config = dict(
    n_layer=13,
    d_model=640,
    n_experts=80,
    experts_per_token=6,
    d_expert=112,
    d_shared_expert=0,
    activation='tanh_gelu',
    moe_layers=[0, 1, 2, 3, 4, 5, 6, 7, 8, 9, 10, 11, 12],
    router_score='softmax',
    normalize_top_k=False,
    routed_scale=1.0,
    balance_loss=0.00698,
    balance_bias=False,
    init_std_router=0.00617,
    lr_router=0.00108,
    n_head=5,
    n_kv_head=5,
    head_dim=128,
    vocab_size=8192,
    norm='rmsnorm',
    norm_place='peri',
    norm_eps=1e-05,
    positions='rope',
    rope_base=10000.0,
    rope_fraction=1.0,
    qk_norm=False,
    attn_scale=0.0884,
    tie_embeddings=True,
    parallel_block=False,
    extras=['capped logits'],
    init='normal',
    init_std_qkv=0.0262,
    init_std_o=0.00514,
    init_std_up=0.0262,
    init_std_down=0.00364,
    optimizer='muon_variant',
    lr=0.00797,
    lr_mult_o=2.0,
    beta1=0.95,
    lr_head=0.0107,
    warmup_steps=200,
    schedule='wsd',
    decay_fraction=0.588,
    decay_shape='linear',
    final_lr_fraction=0.1,
    batch_tokens=131072,
    seq_len=384,
    doc_mask=True,
    train_tokens=1154000000,
    steps=8805,
    dataset='wikipedia_en',
)
Below are experts of layer 9 (counted from 0) of a mixture-of-experts language model. Rows are named router (the router's row for the expert), up (a neuron's input weights, with its number) and show model dimensions 512-639. Each number is 50 + 15 x the weight over its row's rms, rounded and kept within 0 to 99.
After each expert's rows: "mostly gets" lists some tokens that are sent to it at least half of the time. This comes from a sample of Wikipedia text that the model never trained on.

# expert 51
router:51 46 56 32 38 72 53 44 84 46 57 32 58 37 43 30 53 41 44 50 54 78 35 32 23 67 36 75 43 41 58 48 46 43 10 47 69 51 79 51 39 51 41 46 83 55 33 76 57 41 59 30 66 45 54 72 62 69 58 69 50 45 57 30 31 39 23 66 54 46 61 29 74 73 46 57 29 42 52 39 46 75 43 73 69 80 33 50 38 46 24 38 64 45 49 71 50 47 39 55 62 23 56 61 69 67 47 71 52 62 48 30 68 31 50 61 39 58 63 36 66 39 44 53 52 27 52 56
up0:17 45 48 36 72 86 61 61 75 44 45 30 46 63 46 74 45 78 24 40 39 55 40 50 48 35 29 44 74 67 63 91 47 36 53 55 74 52 64 34 65 07 51 54 59 80 60 67 58 19 55 56 54 39 19 43 47 29 32 33 64 68 58 59 57 41 62 51 37 47 31 53 33 46 60 50 89 37 48 06 45 41 37 37 46 56 63 49 47 49 51 55 55 44 47 27 56 26 47 34 52 42 70 78 70 59 50 44 67 34 65 53 39 43 39 52 71 46 65 59 43 36 62 79 69 57 49 43
mostly gets: " joined", " within", " among", " along", " served", " of"

# expert 36
router:45 52 52 47 42 43 44 36 33 37 64 39 67 01 55 22 64 48 49 84 65 50 80 70 52 43 86 71 56 29 48 54 46 47 49 54 71 66 47 20 62 65 26 46 58 50 50 47 51 65 39 51 54 72 53 68 60 62 43 03 45 46 49 47 63 52 45 72 62 47 31 43 05 47 55 58 44 57 25 44 52 51 71 42 46 50 33 64 56 42 42 50 41 34 24 87 58 50 38 24 56 31 37 32 73 49 45 61 36 19 60 59 64 56 61 59 47 56 40 43 50 62 40 59 54 68 68 61
up0:40 49 26 55 36 42 49 81 34 58 50 48 49 40 65 43 65 59 52 58 46 83 51 64 46 48 65 37 62 44 61 54 47 72 46 44 64 58 61 56 54 55 33 22 45 54 48 53 56 30 20 60 54 54 45 49 42 26 40 52 50 40 32 36 43 47 43 34 51 67 61 55 62 30 46 38 32 72 53 47 44 53 43 45 55 44 72 39 42 50 83 70 66 62 36 18 46 66 56 41 45 49 57 47 22 60 41 56 56 43 55 50 44 49 35 26 50 42 52 49 47 67 66 50 46 57 32 53
mostly gets: " Chris", " William", " AUS", "=", "IND", " Henry"

# expert 44
router:41 29 70 63 25 78 40 31 28 41 60 58 43 24 60 12 52 55 59 83 51 36 57 73 34 48 56 38 45 23 55 37 43 46 50 63 76 66 67 23 83 61 34 46 62 80 45 52 45 41 47 72 55 53 31 63 76 47 33 12 42 61 39 51 35 68 47 51 50 71 60 66 16 57 43 54 30 38 51 46 80 44 62 48 68 43 36 43 26 42 22 53 58 66 48 64 67 32 45 29 61 61 52 58 52 58 57 94 55 21 53 62 61 69 60 59 34 59 48 24 45 71 30 61 77 84 59 54
up0:34 55 42 54 54 67 42 67 64 50 47 08 44 33 13 62 64 48 54 50 71 36 44 49 44 39 53 49 34 49 61 51 37 36 48 30 53 43 36 20 40 55 71 24 52 60 13 73 55 40 29 31 57 31 41 53 66 64 42 59 64 41 38 55 49 45 72 54 10 41 38 46 54 47 59 64 45 44 47 72 36 49 61 82 54 40 44 58 55 29 48 47 52 79 64 18 44 60 64 30 26 50 66 27 50 46 49 51 22 35 44 30 44 58 56 50 41 58 54 35 51 24 55 52 51 70 48 99
mostly gets: " William", " George", " David", " John", " Chris", " Robert"

# expert 6
router:53 60 52 42 70 58 41 49 42 23 60 43 22 64 57 58 36 45 26 37 53 40 43 70 32 43 43 40 24 39 51 46 79 62 60 19 44 43 58 46 52 45 40 36 49 43 40 26 75 52 48 59 31 36 58 53 30 62 32 54 72 68 25 57 51 45 25 70 37 35 77 43 50 62 32 50 31 45 51 38 56 26 15 48 39 20 45 74 68 24 72 62 39 89 26 65 40 46 76 19 61 57 45 36 37 53 39 52 30 56 34 52 45 68 51 38 47 65 42 59 48 32 35 61 42 65 64 35
up0:36 45 91 52 65 49 54 62 58 81 53 70 37 46 38 45 64 54 58 29 48 29 43 76 62 56 35 40 51 55 75 49 32 78 65 33 54 40 56 32 44 61 42 48 39 28 28 21 49 55 67 54 61 58 50 31 92 82 73 55 57 37 89 73 41 85 48 57 28 46 49 28 49 54 49 41 48 60 64 53 45 49 49 43 70 72 38 47 48 36 38 91 55 37 54 62 28 61 64 61 16 38 41 85 77 41 32 67 41 45 41 35 72 71 47 51 79 53 59 64 46 49 48 34 70 33 49 47
mostly gets: " new", " former", " local", " British", " these", " any"

# expert 64
router:45 62 46 37 42 58 74 62 68 39 57 27 27 39 53 81 43 37 48 51 61 32 33 32 46 53 61 65 47 63 64 49 65 41 57 21 63 33 64 80 43 41 37 43 46 60 47 53 49 55 48 43 74 38 53 47 42 63 49 44 43 61 42 47 56 47 32 46 53 69 75 47 56 52 59 41 71 53 69 45 66 35 49 87 45 40 38 71 59 43 35 49 51 62 12 65 45 49 76 48 59 68 37 24 45 73 67 50 69 34 34 62 58 34 33 44 42 41 50 58 58 48 51 50 30 56 56 72
up0:39 59 34 49 46 66 54 63 46 58 49 82 49 54 46 64 46 72 80 43 42 42 61 59 63 79 19 46 59 54 39 59 23 76 47 41 36 44 54 63 43 54 44 56 47 47 21 15 34 74 67 16 51 57 44 33 47 32 50 68 52 44 21 57 53 32 50 38 89 48 33 62 19 49 56 70 55 31 31 42 74 54 51 73 32 72 57 34 63 86 42 46 18 51 61 46 30 49 56 41 42 77 67 51 35 59 53 76 46 71 42 36 70 78 24 39 49 56 49 78 28 37 69 39 77 66 29 58
mostly gets: " a", " an", " became", " large", " another", " any"